Experts of a small language model: 83.5M parameters, 240 squared ReLU neurons an expert.
Below are experts of layer 7 (counted from 0) of a mixture-of-experts language model. Rows are named router (the router's row for the expert), up (a neuron's input weights, with its number), down (a neuron's output weights, with its number) and show model dimensions 0-191. Each number is 128 + 24 x the weight over its row's rms, rounded and kept within 0 to 255. Numbers have three digits each.
Before each expert's rows: "comes before" lists some tokens at least twice as common just after its tokens as in all text; "mostly gets" lists some tokens that are sent to it at least half of the time. This comes from a sample of Wikipedia text that the model never trained on. Tokens count by the router's weight.

# expert 29
comes before: " (", " of", ",", "\"", "\n", " and"
mostly gets: " Committee", " Institute", " Museum", " Commission", " Health", " Sciences"
router:122112106131141139123121152135140130151142150172077122127148151143105163140143130103133125098130129182105113107129100136076141109171152141093128123123078174140120132125090200116090133087147154109138120081119108121139132114169164145126098143134084135142137100133165147163137130134137109147121119114131115139172132114083165101156133107117151116144163117137162081097153126149101109128128137123148108094175080133139116147118147175104109149103133133144144152106122124128117112123099181127076106080130160146131153106153187117164160133154137101132108119131096119133098130152138144099
up0:041107134103134137112093112112145118118117132112155101123129086162153123126103101153130097118154137134119122094139123096141092159179121089128171127134165113085121118157110130138085164160095109133152092112093149124129126127151118119171147156139121123175113126119098135126118119120123140154108130118181136126093119112075125138120101150095147121177156116123081140145135132099164113103140156145115170127107131090118136107143117096108137144106147097136139127151180125168143108110147131116154106137132116115129142138087115121162149136089138106103190135150059134127169119131116135160
down0:105152169134139129119145141101145080100146111161132103126110104130106080137084125089132156139138146115123111112098136116146132157129142133138156077114122093104164141184121151140126128145099132133148133171151103096116081091161156125152115093123149148123130121126128132123142119102094105156154139111153099112159103152099117110158132146149143164099105095133157113155116093074106132070148146143124179156172151106116150123122102127125125113146101146140158118111101125129107130109094150165133109109070096157146145123116183121141113157099144110188119115130135117122183137079141136141
up1:124142101173195144143164128113124078100097136138151137101118115157121106126121145111140092133113129099062105164133140109112093105153142127116115119118122110143116060142135077142139089166094139117123108111151125148134163097111165126136109158099137128116131124126156131149146148121103096139141150099108157106136165153119107129120136101156145096149134114111136156144113152165113165150124112099143093117122168144175133179159155126142156079154146137130112162141079089115118117124136177133123127152131127117120155096112091174102148130175148178132154143125122155125146123089146129149
down1:128109116164109189135121152139132112136093101137181119109120149142137144139115112169134149130135154139154131116116126108106089173103143128132105155145153123119130134163123140136138089158144142046131115106152107113103138103109152111143174144108116082145094107135109115126144162164113123141146112103130111126097093161129138158138180109112111134109129090084184119126110114115135123157135155151148107149087092151110122147140098131160150143124095083138173130106138132101139121101136119158150137101120121073107126157151133182115111145088160167161145112156110106110095101110136087154

# expert 13
comes before: " the", " a", " that", " his", " to", " her"
mostly gets: " saying", " stating", " wanted", " asked", " know", " stated"
router:164115109131140144161143159142094105118150100115159107114155106129144122121098126119133172167147132111155150118132145157146121128121135099108111145100138129135113116139113138137129149143097087139111097131135052088100145161119118127102144144141152166116141122127164099167134146147137126133116166174127150093133176122085141080151170155122102131042165130104097124171117132166112149115124169115120139153110112091070125142126108116156143120168111145113163157133131138148123153133143130159138148145087132162149128166163125113135179118117152146143153147147095105086167131100125121117
up0:127137105138119130096138087170152148173103117139124097098122112146154105176117149111151139118090139138177122140126097104174158140091116126154141144127143170161144123130100152143101074097099092105127115094144130134108125133138140112143123128144159123097153151139090191126132142153120156136140103123125105119164116113110115108112139111151090095086148152153155142101138109100153120164144152113121098177119129152168145110138091141150151123150114098148124113157088150129164113156114130112134110112111116139160139104150161119132167118136139171083127165145143098077124120066132177100
down0:116161104146116140132108118131134156098124125134160139125102140119123151062148108164136127164146092073107106104128111153115138129117184111123095144106083116110129104183148167108153121109105139143117115114149132077143151163115130127137105136144086154113141117124144135143189127098120126135156126188177091121120145172147148107145123135132092171137120145118136136143149117137107177158107119154128140102107116109141146097112125140125145184111155124091138156151135102120116130104134149123179126096160145136143140119109093164110152115122107065155177102159112111141097147116082116132
up1:125159128125111144086105133124111154118134141124115159135118156060176127145084137138121112146136147132132131127128126117098094124107172129112137146158106141123149143121081135145155130061168118097149108097089088155157131143154131092125114162124111112124114126144105167132142142147077100120128089165123134096123134114131173115120125135100151141131154129148139152093107115145139166148118160111117160179087131147078082183119092119121170132085147093138134135125138124194106107156106115149129113158106102113116151129145164114150087087091137133132135125109112154113127161164126146126
down1:109124146143121134163077163152081131131083155137105136174123058149153151136112138062149109109089110157094122105104101140169126106071114167151130120121115129119155113128145106124117161101128121129124123128113163133146089139140102153144103106080105078095093131143119086159123126148159165140137126127142146105137173123118142129130150140127115127139122170135156084126144114117141078082145122084140155115158137160120140128116080165102147148147079136126154127137115136141155119129137121118167118104148133138105116132099122139151127137119168109138180149147125161136108157163094112111

# expert 20
comes before: " the", " ", " a", " his", " this", " its"
mostly gets: "In", " During", " during", "During", " throughout", "From"
router:117119141160181119118144142101131106115093125086145089149182147107148064158159145119103142122144099115091119093113160105130144147138138075097132125154121158136110110132125125147155125116108128137064135103148090093148085144120156127114112132127142147121124139130143118144126149139093115135135105148107149094083135128103117132142170144128121131143157163105117135160146154138152153080101157145117121151118109149121153121138141082148149146108079166131120090207130133121123129126146167132133107125096152123143110157151125081096119141118189102101141133128086177163101120106134134144
up0:122154135126128143122124085122097113130116113104144141130125141139151135128140173152102105076109148112166108145118124090134105113126105151097149132129082139100129146151143120132157112150106152156148102144121119109105149121161091100148162076150150123116160131093181143072119182085130097118136097115136133126107127160059136114155111124140120099113111090140048140102131107119132110097149125138118110135146132112114147134130139195135096087101138131105116095145125162148132118105156091105099095103135123101148129149086100160157131118152147153120189146128124128111079146121139110131
down0:090159108195126142116125115124111133139110126150155115112171117104147105132136153140115132107141122133165173116140156156145169109114180134104123130111167151133138161136139145107129118090114119104130148105147143164141127127128128110122106084097111125149114133110129112135138153112131160096166149140098119117125136148139063105139168135099113164167139162120159120119120111129109133119074120098167114086110128130174127117153109087134117102174094062091191162105124149130122077137093130146104119119132135166105104119119143123126143090148133114097119146132156116146172070105146136148
up1:145141103114096110115146140120125061148123156078083139100145145120158125111117150143142153108157151100129140127111147115099105137157132120130117120143155160120083116070117156101112136125158137126140155052094139122159139146129118114149149092143104100130125142148135170069132142134054128124073084118129096107151117115125124144139161124131078135122118111117095157123149138164129136104145147105099082132133165150069132154133125109136120141127126101141109102094133138150154090094124144114130100136148129156117161164165117096093102133144123141125114163129095184108130125115126128103
down1:127151167132100165115096138108091118135089113153162102153121127137128147188141139125119131154117152140141174124103141098168102132093120146143143126159123148147141106116117122106087118139110142103116179099093161143115135151111124148163151121150154148074127121150131081090137076095122170093106127108156155136108061132132118152172109139122166139118128099111126136131109104143150133161127132142102131118150146131112135124102143076169107120132109149133125132138096148145096095096129130121123105172120178082139130117101162101117122128112180114175143150141184106153111124136161101138

# expert 30
comes before: " of", ",", ".", " and", " in", " to"
mostly gets: " ability", " growth", " violence", " relationship", " invasion", " presence"
router:106115103079120141087139119137110109168102139150092147159118099119137129135120099113131108146120122144133097106151126149109169131148168097135121146096142094117103126144138164120108116119141074102126097125126151108116141147154085171108114098139125146132127119134128129142133135110114128145118082132155156176169156115083171118164101120121168127134128117090185084117146135117104114130107132122114112144133114136124123131145129205066121151134122106132149117150142149126111129143125154182104115133137137135115198121137118134110127136146130099131166109086137105140182129105050179128
up0:105132135170129101103105091070124132135091143165105089134123124111140126134115087130121134158093121129086154139121122104155161111145120103166123137116137106140121163114116124121165150109122078140156174127116114105131196137117152161140134103095158111141164069132085133139138151173091105125109120131115095166120160156127129118164113147149128122090108103124115126142141155142151159130133068134091087119165089083123163138177133151129143126129113140128128129108164105146132088069178135105114134123166168139124118134120121134128097098118114140128141169139140147098121101110098128131
down0:139099113130152119141186121130145146142137112133197153119077140116141154130076129135114123165112141090138155135089100142142118162098162127154138151081149184086162139116105153116146109175128081107159125129145122124113123140121067123141129132097093117079085107125129138149134113120126109070124146125117148107136120136139107107149128151122147114144155114155131136133134139126130124132134098125142101125111138095113124129185108136084169116153107154140129127144112146118107141149134115170112160115090133144127146129166124115122156143139131083178123116081114166085141174094158182132
up1:157149114149145100130144129124127131137132148165114136127125126124092155133131139100128145160108137078113141158157126113133119115094147130124125150093147102110153149140161121137179111097146153153142131098141130140152126142110158151108163117119145133124122100161093146113106107158113115149144109146141154098136132138137112112107146155125165104094153149181103160175130126129136113161108157114146129124119165126141168112101174149114161128142131137111142077137130127169130083111134189129107115138133075117094118100152104092082143154188147126118113138046161137139126102152049105105
down1:168142120166144143167112156101145128135192150118135143153094123157125139133128089189096133122108149087122168133104152153133166146123136147139116127140135125137175117113091159117106150123158126107153194147107159104149069138117124143102086117102095138125098055113088118128168106138139153165112110130130120123165138123183155116134111103155115111117099142179147140102161139126113156130135136114125128127115138093100137121100094128112124152139124134171121144102130154127117165093118077132166146152103083145106147136123131142124119127129140123140110155133114092070111144115140118154

# expert 3
comes before: " to", " a", " been", " in", " by", " be"
mostly gets: " would", " had", " could", " officially", " should", " originally"
router:128124111109105155108139116100121106119146085114164167140148162104127127142126118131124105125163164082108152115146122124100103179134111102118098096137142127100134135157083144110097116147141129114099052138103120128144155128138096153098141132111101116107108135134162134197149169163095108143183132150126156114106163109119098162136144142166132100137140111102115120137153109168116160086120171118126097068116101167125134140136126122154145184160137140163145109187113111142152132102107136141149119105101134130143122109105136105125156124090159100172122137143124101135158143108140136157
up0:100134184101089095159155113151118136108182122134124144103140136071118147138137156111136156141154141098106135109116142158078115144085155139111141167113152122112132118101115131154143148110159116160126116099126152129174132151163145121096117125142140123150154163130122117164077137122138097138120166171105153122094090133135106097101135168118159147180164115122135155115132162130109095136149109144122130161133104112154116136108129105123115176184163131131078141146143131169161140135114107135136114146141122072083119140116120147177117126124136149150138114112110156068112146138151083140
down0:128148133133133146132150085160144164119108144110094147106090113113141125099134086099085156131114167100118140142107107136090093164136158148145129159116137142122130115103139107115126145121099138153190137132152105165107128111113111119118127128140115160110112112186173137108096105162153153131128116101142139180146115158121112147098115141150167135126132183103136104108128163128160141110070097083142139164135119121124125090165094131156099124088114110097163100106149090173152137155130114107135146121127132162108139107170112127118128135088113135124161085154149153178108162118156096121
up1:092109156149191118140125161110103073139145130121160123098143160160149117144114095133106123136123113144151197099132132061108137144154108138121118144115084120120144113109129093099134121161090116137133152122078163145081104130087123109112117155137139100101108181139127108107120146124122121146174105111110114097134162132162136083151071099111141169144129137125143137099143124151139131104089139125156137144111149104141125113169088080130118142154130087127126147134123131119124123138140061122132127104141137086109102103128153130141127119107134154121089156102115118125121111111150059137
down1:121152108145166112106158146111074133127117124087117139111091168118150083157127115109086147130142102136158121141102144090106136145113093149164078135163142134155120112149118170118148123095112136102105142185111162122138069113113175136155139149153182099139138119172117118142164144133152131127117120148122162074150139124143111152126094095078097160120138126143125084120136141121130099116101076123139113129126155103121137170159103157145117174122078143118165097135139121091110118118139139095131088176127127118134136124115098126120156104150119133111084143144118127113096133122122092107

# expert 51
comes before: " the", " a", " his", " John", " her", " an"
mostly gets: "featuring", " starring", " asks", " AUS", " replacing", " Sir"
router:102108113172116128103129166155122133118159108128122097132144095131138123132108125104134133135146175112117120096135153152130151146158113098139117130132120097128125086144119152146105088117131077121125144144137097147094129156138164148090121098117109138112136113135114111125114135119133105142156098124120084093135136138120129145180152088085141171120155137143080128160143091134147152136126184118159136121082105121128087140128112167163172108156168162163129139129168148130121157109120171144107083142108142164146133123113192057072172160107125117121154110118106160139139115133150149129
up0:099089090124150159126134081085101173158114130158120128081128133096133122113115125146105127132146115132127126132127148131092113145133104134135115149091144116109149096168146113110125110138137101151124144086130135135116149172147087157142119127126129129162108115121155172106107103151115146096110149097091124136118157130123132170134176128154086134071083115179085100158118152121095093120106117131141171140120156105128156117137159064158139095088140105149139139155146154089133091125107107169120148137151097107146106130133140104124126153143096139144134140121059111101098126152119087108
down0:099122165111157124104139158160135087084121137109112131093132104118094116084173157152132121148126137140114106117124135157152127157123108132154128172146071153138132139128159109155157134112122153098108120143094122150148111118145138131123140135097122104108149165121130103099142119124099128143140107175109109120094133167120152131110125145155177097153126076101095147132167114134101153133113107141159085148094125149161108077132138162111173144182120135166090142126148122124142134145086145103146111116126129072108107114189137133199137120129111092094143087108164103134125122122145131132
up1:106137108149108130128106126137086102152101157138151104125117134122181056149144141133124148136100116119157145170148145105110170132133130103139087131156140137077140135153149103142124135159118119118105108115088113099121137122057129143115111128156075106108133126111162162136105108152122181101116127084127139122093164120115157082154139138109151151117146120143119156091118086157135109119151138149118114124101125093121111128126107129158116177137131170102091145136080114121141112156175127142156119102114147096114130117133135154129144163124133136150110098127116089113108100105168148046
down1:183172169107138177108099134138108130163159097132145156114124111118109105139130149122116137119167174154121145130145114152065114145125137124127096150101135131146119144123123132134118118097126099150107125091172115153127121103122110139101131146151147100138141085171119073151144114076158135148150096150145144140129109130135153161143146106129085135132111113100161149106078180117140123152116111100123091111147108140148147125129107095131101078110130138160181149128125089153119085176083138125125142124121081132144126181123130113154103120103124125126105118145099126137168059111134126123

# expert 57
comes before: ",", ".\n\n", " in", " (", "'s", " and"
mostly gets: " magazine", " NXT", " Soccer", " television", " Tennis", " Pokémon"
router:116114104164120115090155109154134139165162141156117161145166119145117144137121128105103107118105141143144109100146119159081146119186121122135134137114093157133133072140105154116098086073157129138116135130139100127119125111141128144088121125101093124144128098130102125126129129126115159171129111126116104136159150132073175074144136115118152139130121124162174135104172132125190144139129105139124111105146104137177119099113140178112165147116149111169127136104170155159127117146074153137079100127120155128138170096108119151153141120166099113109119099143118144112086150122153177119
up0:110195110103117133129127116105085140081120122101134110137146135144109143139164115112127149117118095155144101143156129122099164139118143130129134110089112130150123139106143164106145092128147104109143098113168117142121118163125145075152147147108128135154132167128136098097112056121158123131098151139104149098079135131137104109087118134174149108148142154157147104116080160166121154184125134130135155142116119117145096125114168125128156105088097135128101086138163119154151155155111166152146145094134141110121116165131117133111135107078122147091170125135132121051141108111089141127
down0:127151086109117089105149152090104130096143117112122133112154121124102104127112137124106088146160142083111130103129133137136179154125170152082148142139136136097164138146148163104093154161122073149149132130129103174104124162134133091144133155088116138159133162148094148103120099141128124166150129133109111140032128157109128069149130108125140142122142144151174128121119153110134141113111130183180116145143092130107173143127140141120140127116128162150106133107109136099152165135128128092123140130159144094156070136100129116102121134090143127083112144146116124114133138136145154092
up1:119101130167118172108099113109150123131143165130158138144154117121092094130164133125133136111110155137158074103114154105121190193117136151143096116111101145178095142126115149123155129084165125145133076125135147150117156148096077125121117123113172115122129156151122141088099110170139118094132130160139132147085139137121118131128143092089179116126156166114174142099128137130100123176118146140105165145137138109109145139104157106132102133132148122117105099144119148106091092133129145113136116150141123107134082116134084123116074123157097155104165090129110158120115096118115163112
down1:128126115121061086126117159112095138145102143121120129147141156116146126135142141149128129083116167130173151127128110156146148133118144114138141150111134139117155108101159169176122137137097126112097147121132182123072140128095111143114146131143148150147160076133136141152087138134119116120150129128090126102102099128090193102106141128147137105116196122092125121135131150107100111171122095119112116144147131164072106149135116111129126141117125141128137113091111137111160112154053104113138140149103142114146135124182130139105144187195121143156107147162094121097138123117121129159

# expert 37
comes before: "|", "-", " ", "===", "==", "|---|---|---|---|---|---|\n"
mostly gets: " |\n", "|---|---|\n", "\"\n", " |\n\n", "|---|---|---|\n", "|---|---|---|---|---|---|---|\n"
router:123141117115142122119135145136097167101101145125150119102145147125095106123124120119133137123147131097105106138088134108101134119083107129084141162136146070093144102137130076143144116135172096104136158155119117160157096147081126132127125206156141196134114089125099112135119120104115100110115156172122128158129138128072123128100123137122108111138132100124150104113136131119102127200079111121130112134096125114140091114113063116119155154146097134156151138118175106121151125114158112110146126100145147118159093116066159112134158134094119112151113121156105112091117130138106143117
up10:144128128128148105142129150102134099102117110098134123163085125147153067095170103125123138138135129177149081145121144091105107150105155107133128147133155134138135139139080110111111168138161130150084146146090117078077118153084079134153136127115130105124139151179130143165152126147172123149105113155099159131109127159107134112131111070136107121105117152143151105140077140100108129110124158122138129119109112095120065159132111141129144126134107105112124107133142058107102160141128068135117124115085144113144155134159106140110137148106070132136136090107136133130128118129137106163
down10:118158134103123145133099132110166086093142136116135146105116118111124137157153138114112139127106150110147164159091106081126128124098123185164121143117103115130106122139150087124096095122138138134107093133142150172173116084166115135129120143137101104114107141175180126136111143123121129084075144112097145153120167099147130148147114117133128102144111126135073154126145121163127124145102078121121142149118155099141126104109137120109094138151126141139142113144118128130159116141147128143137076141134104136091078146130072118194131130113098147084145137195112078169112169125109107135
up11:164116202107098135129074150113101133176112168123115105130122106151123119143154112105163123140148114150163120147136151142145093117084145129158103139111147159097167175123186103135098058092103131157122143151132096113114116123154121138112111129118099134130070133176106160163114103150112174117110088178155139119116137123112109112120104133125131153142142137117143147130149129103147104164117086124143135132128116153104097138104108110128052095146149125082129126111106157125097130130136111147140116150120131095110116139127144148089106102116135098135111087134133150142127133094125139167
down11:121153118080112103103127167129184131130172122151127105122093106158145173107147169158138137119123116150142159126117153137137160131153128121158159100126126140125111106145133177151143187095155107141165132141091127129138096110106131122087087131122118144170125139111184131187152113153127094162141120115105137137102123121126126139141130103103122171143090136123146179116177140148145122162101108124127156112131095117109137150136143092110158123094107145088108147114162119096094118176145062163146093112109115114142143122115073136141103125118121137088122136122105093137141122097107102133

# expert 8
comes before: " the", ":", " a", " be", " are", " to"
mostly gets: " may", " can", " Genre", " allows", " are", " Genres"
router:160120111124111148130117164167109089145143125134135120143122148096145108133129153136070156166148111076106146105123122127098082143128111092104144116122129094120119122112126137132150112153122093146157073115137110199107127143167128117105099157095169143108132133119178104176134164168133081117107129140156152115154167136131121135113138178132099096147138129147134106135121136138093122142074122053134118139120101142111119119129125140092131146180131138127139149204138121168165115159151137128149125111145109127126110138128128118117134098104102145143163108084112142141149146101085132143
up0:114067096160141123149125141094157144145123130139143130159083081075111122103126134148112148136123123140079110163123137145138104099116107099110136118082103139155122118099136137150111143128123111113124135107132131143125151137122099122159118120117121113125130118093109156103140137103110097148112126142118148132084110144127130110143097101140188114093148151150116088154152129113145171116123105111126114150140103094153153089143119084091135139129131083141153082158139122120119108178130086121173156149096138141099073146155058074158114143123112103151100125129101168116068132108129166127
down0:114119120122123133107118191158099135094085163144119138148114108167125125124148091180068134147122143123154141090106130131120136136127117156135131124153154136123166082096127126105136155110159090145073111132138131154180126145101084116147102148123144113117097141132148122131125130111122133132110117147171148124147142112129118131138158093136139133117120142116138174095165116092125128147132156128170161099114149152142136138151140144086127116134168148157079153123172110146134140161218107133128087113153138125133170162102097129086124080120154137148169122133132165113100134167131106137
up1:146129211142115130122155107112132129114082125119136145141144153110139105156154132147098089152126124132139150134117163153074114112162160075120142111160141168150127123092154125129097178134102165160147105083116133174119087116135062147152115153122128104155106135123169158102130126120134118135107127123140118093174138116146103150127126089123089123138124132129097137115104160191135126144132106078142110137129114113105153137114112131122140074109132125151116134181122103158149142115118109068107146178139153127176132138167123120123155104145143111102121129128115152134154148122155159139
down1:130141135108092111126132175156179090123139126145104121170085133104143110130120133123114148114126155133135096144071108144097144103126113100091100102131102118087091126152109114140121141118094116078133076060115170095127152151171117125107140140128151135101113139120134116151148184148126121169111150135143119107122154127130155163138120161119131128135142135186115119153148136106129185142153083115128091093091132124124110087130105114121130127103135162150168158076150135156106133114086104115116115146136138141113137127081096104140152096157141162158138082122151161122147138117142122102

# expert 16
comes before: ",", " and", "\n", " (", " |", ";"
mostly gets: " Croat", " Sweden", " Antrim", " Germany", " Hungary", " Thailand"
router:124155089152119128085110151126104130111148169123115115120121100119099144125104103101101122124125144129147170134095138110126125126158129159092140125100150150098102096097097143140120119113188127095140172108136097144131116125133145141120102126137116160174128096132154168131092099147155117131137146146146116113151115092084149096152140150114123122128113089104142111094169108165108147130099172125142123152096120139088109125123114125129178109131088140171133116074184136146147128156125150152078104088100156146180137101098160106138071094112111084162116150120124122139136111087137152118
up0:122117118112142073135103114102102135102137162099148165118117149128156198098129098123138090128139091124111077127128124126108133134101085169145127131134111121097101131122125112165140135102190162134114137135170146131097139067097124130156104129115092144115126136117141152125075127143152176150153102151117082104144098123120133127109096114092160134089078141126114124164111155149138127176139124122120135117109162157113143171089069104132135096137132126109117140121118148121114094137159130124143140162153174123133146105165129122112163148105174112090096103115131135154142100143116112147
down0:179117130102145169139146126151120124145115127108141092100126182122122126136142127135128114124120110124166156122161147137105095151124159111164148119144170110141119108126121122115158175123165129089127147145098138079098131126124128110123201118132130157098182078107126112170110146114147116139163099141121148147162084163175098163113148141095087143131129121121080120151150100150164109180102127140117126123134110133153097186124139141154109155146175163142130167137142084111165140145118127124143111113130135143112109101126129151150150122134142124126145098119086136158176160146084146132
up1:107116092149145111112090133110136111160148153140134133180113124120114159118124088139134106142130110113095119119112112122126129134126115098172129116129117157151140173121135089151134104146133121168130157117126129139139121123108141087138154169145108113120114163071111101087103150073125167084097163123135168127162136123104148134168125169121137116167077153063144143106107137130162164122135130141129138101119116165122165112146165131108129156157129159130203143165104186123138128132124141152109130128141126100136136085126132149133096130130181120133085136137121118119107096159158146076
down1:168086128112108114150122135131171086090100133143158104105121096067097129157109138128113118148081134098071119122113138130128136106136122143103117125093133116116188115113153093137100102138150129100151129164151113131142141121120127137100107099119098149146129080102146134133133165147149105148144133101142110135148125147157182126139121133148135112134137081145138150113099154164091089102134101144121125106079088148107114138138149117114178122122148091145157138115124086111133144142097151117101097077129150130135144140080067136063103158122127120147115136137093126110134100161136084122

# expert 59
comes before: " ", " |\n", " |", "1", ").", " Yes"
mostly gets: " Nominated", " Votes", " TBA", " Won", " ISBN", " Episode"
router:117128099161134177143113136158143110159134149142120141119130128116121118097140110151131142120142156127139077141079142129139120123132176150095106091124124155086125083130132109132121106075115108129121159148104092157132116177143111155076127133127103133157141102140125140158121098113148081152179142095122100150125163100094140149134141156101108108102125120109116129155152088167116120107111095082134128154108133134115103123140093102134168140121131144146103082108102145164117149096164136127126137095097172175183106116131194118143091136124149120166152155144096135151164131118131097117
up0:139107121125122076132119100083127168185104122149131133120148146150153162151150092103130160143062161076141162132124183123187117143141146141106168149123112141152111138168105109111142117128155116084116130108146156122147150137109123154156112135121105100132164119161108092176136127122131119117132129129089114137110182113093124132158092088113151109105126097106141099120143129149158080143142144143063168154109131131138153128138132122133123123124125131132095087124145087163126103139116087118084131078128113142092125130132087119150089106108151108137119137102121131167150121113122111114
down0:191132197112114083155143127150110118148127071141119137147140123145152127098151159191111095091119114157117163144145086113144124142166078093120118138102160134136123075104156092099141137127124148142156128145114093114152151084122149123138112154121098102102099084110165152115132155137134117124103107127139156097176109149094132156055132123107122107137104122162137146158120125138140167123138116123154129128128146115107134103146104123122125094191106122154160099145149121142154137110137096133132155159125110091122129159122108158152154107172131133119149112119144134093105126117148143114
up1:141127125133142163174090156169131204156128112080116138145164127130193113179102147131138118151111146119120160111158126091154136132099147146146159127057106136092148124102112136135143090110136146127130141100137158119142110128151128160115089118136140140159098128133149159137109142109096113100130140148128156104186075159143145130119124140083131110134168143174137128135135135134157121103135137146153155152131135092193113163136092106130153141129119134149108128146087109119129115112127121134138090141085106100106124111105094134138150115110134088109090144110097122127107183143108105132
down1:152098173118117075101127134157168143129140152126099164115088117112125092136176144088127092152120144192154117147150131123129147116137082151137117154150091128094153098141100134131136127095142143134123123170142154137112149050122124091107132167118151139156097124139127137157172144139178085134126168111141160119149115092135161113126145079132156116077144159125113098135129147158113117133109127136106123201126085134113123123077135118094094121142107122124145126138105124132141133125125108119122148140091085096104137151166087127154142106124146118142116120148112132109141157143104159141

# expert 26
comes before: ",", ".", " (", " and", "\n", ".\n\n"
mostly gets: " Regulations", " authorities", " Regiment", " Americans", " Brigade", " mother"
router:136129152140118143110125115099117132133133197143116115153135118097108151132103082100117096120107139121154113129118136097119154143156133149104092116123132156129106104132130182134137128073113109084122162133155100139151102133173138161099110159153110131156142036127144142147149124140122108144107123131149102116178093116092151108166168111149120140120145129103124085124177111145109134128104120104135089119136053126120128142122119124140165154148114119135125133092130109155158145137126164118096093090106132175140115092107175074157136102125119117137108130125101078120161139141130109122
up0:125099137138124098143145107088174176140154097142089096109114126126134118122140135144108142164139162118133152120135101143140163150122103121122144119122185117133132143156137143098147112120131109167134126129135154060110114114136115130096104174110142095096126107142128144100118138091113141111112139135121154181133144147111133126134148167123125139075129129100087119134142146134164083112143157111125110116135085166152136156154174145136113120151064131138192151120157104169140120113214117093126153164120149147111132153141129129131160111160140113190114143126143110151122086137148121147
down0:124126102118131079110105162112124173142146173163140100157152174102112170119124148105112137159148128134158149138112134135107120147096111127137106124171138160143129146127129148161092087163148096124106139158181145163139116133146133154111151144099185078125100110112144120150144140140155109107150127100147146132100160136161122082180118134113125108156141154114141168110123080157156131130132160134133097113147132150136170113164141076116131151194146099104126124117136109147104129137119103105138123100119149106085147125143182122111099155111128136086105170108142136123149167116104147153
up1:089119145161096130102100082102127150155130122135111154126123126099125101132149120122127146158152136134113148118125185109143109139141134113146152100129162120122103126114126152171139143166134153149140139105111150104137125175158136134098134101123107131137177091112074133167095099133131144172149147158079141157108120129133124135163107133133109087105138135110094127100120137153138085170108094094141128147111100112159138162143102115142103084131160114118086145118170134114148114162112116145097102163139135109095116148167120186136094119111071115156114153156142139109122101064183132122
down1:163102156117159125121100150109098075096137131120141154077128125173153154118134064132153124185132132098128088139138150136128170159113147160140115159121166130106105136151093125131124118163153113105132134116150110129113127137153117126143118126139149135110124112124130129109083140135145096114122110123148198141140108135129126082162087135069087183174090126091113099127114142163096117086075155105120122115146147155146102119170124138111142097144122100132160159105125103145112141118144121153105096154139141106168121113106061127157108131120115107154123164140139102125131125142110119131

# expert 39
comes before: ":", " /", ".", "–", "°", " States"
mostly gets: "″W", " Clade", " Coordinates", "Senior", "DST", "°S"
router:110125136162129144141116156126136120121122132091118072106093125121128154136136131116122133119116136158163156153115104123130134128124096143118124132102144089106127080133122128127134104150141125135123137121098139111156105126098149107125118115096163124154142112127092169132124162194097088117129153135119126158172063082078139128068174145102133085130150181138146134078098126166125107078144130103159121138124114148168133060154154137148136135115102161119158106128144138130123127165136111102128084114136131137083112095099148148151101134125121162144136130142132144170126092168141076122
up0:150159124132100121111119132112159139151128182145105148122138087132100159120125112128092157143132174108088146108128140125143143112101130146118078106113098144116141154097118108111155100103096145121110113116123095113139158152129116116112093124100136185102158120101101143126113118168172084105127137119142127088099130101118121146160140169141110118158100115159131132108122120114095135131084099108106168118121200137125124140044130150164080110116130126090112152100162085143171130104109155153133079159111131114111116119098110120100130130170113161126130115132164139153149123105135103109
down0:124123121130139165144134153124117076105112129101146123152109117144141095173136119160111114135108102113118091150095098098134149085132133145105109114138097177105178137124165141077164091105134117115163127156072113122111119099128149126114107110082148106111147067102150157166145120139172099132144123101132105100165121145152105183146136105136126151111127158119112133113119181123136106165117090109119195144122078120137140087137166111117132133183130145124111089116118115140152137127118115106100121124092110140111089126129104147112148151098076132128128152121105152140089121125116151125
up1:118152083115119118105158085097131116114165106142160130143115141104112119132108149126123124157133080102124128093137145090093123146164100114097130149187104133127141099176079183166131104155142149140190115125164155150135070146098097161109101096131121124134092151138127157127174142191106084129122149117133128101104156169132140113115136100162108111143144149133158171144139133124151147149120131168120139113123135131115138147141145115115130128118130101108101158146140109111107117160134091148125136121159123115119077167168149150153150117131109122115144098122176117155123135145176095146
down1:152112133169160082131152103135129191138114165127103171113163085138158128160135112127153133149121175103106162150158132121148072127162186139134154094153152097088143131143118125151152106152121097118130131124160115113119136080121150107173131124130132137130101133110094164132180121100160123112127117160124130096142128116179132118106133127133129151122105087094153118091145153156113187145085141155110151091100158176118118138109138126141159111170085126112114137102107105119129111116176127136114092111130121131141129126129121158148153132141124130170153166123086123116120130128132150170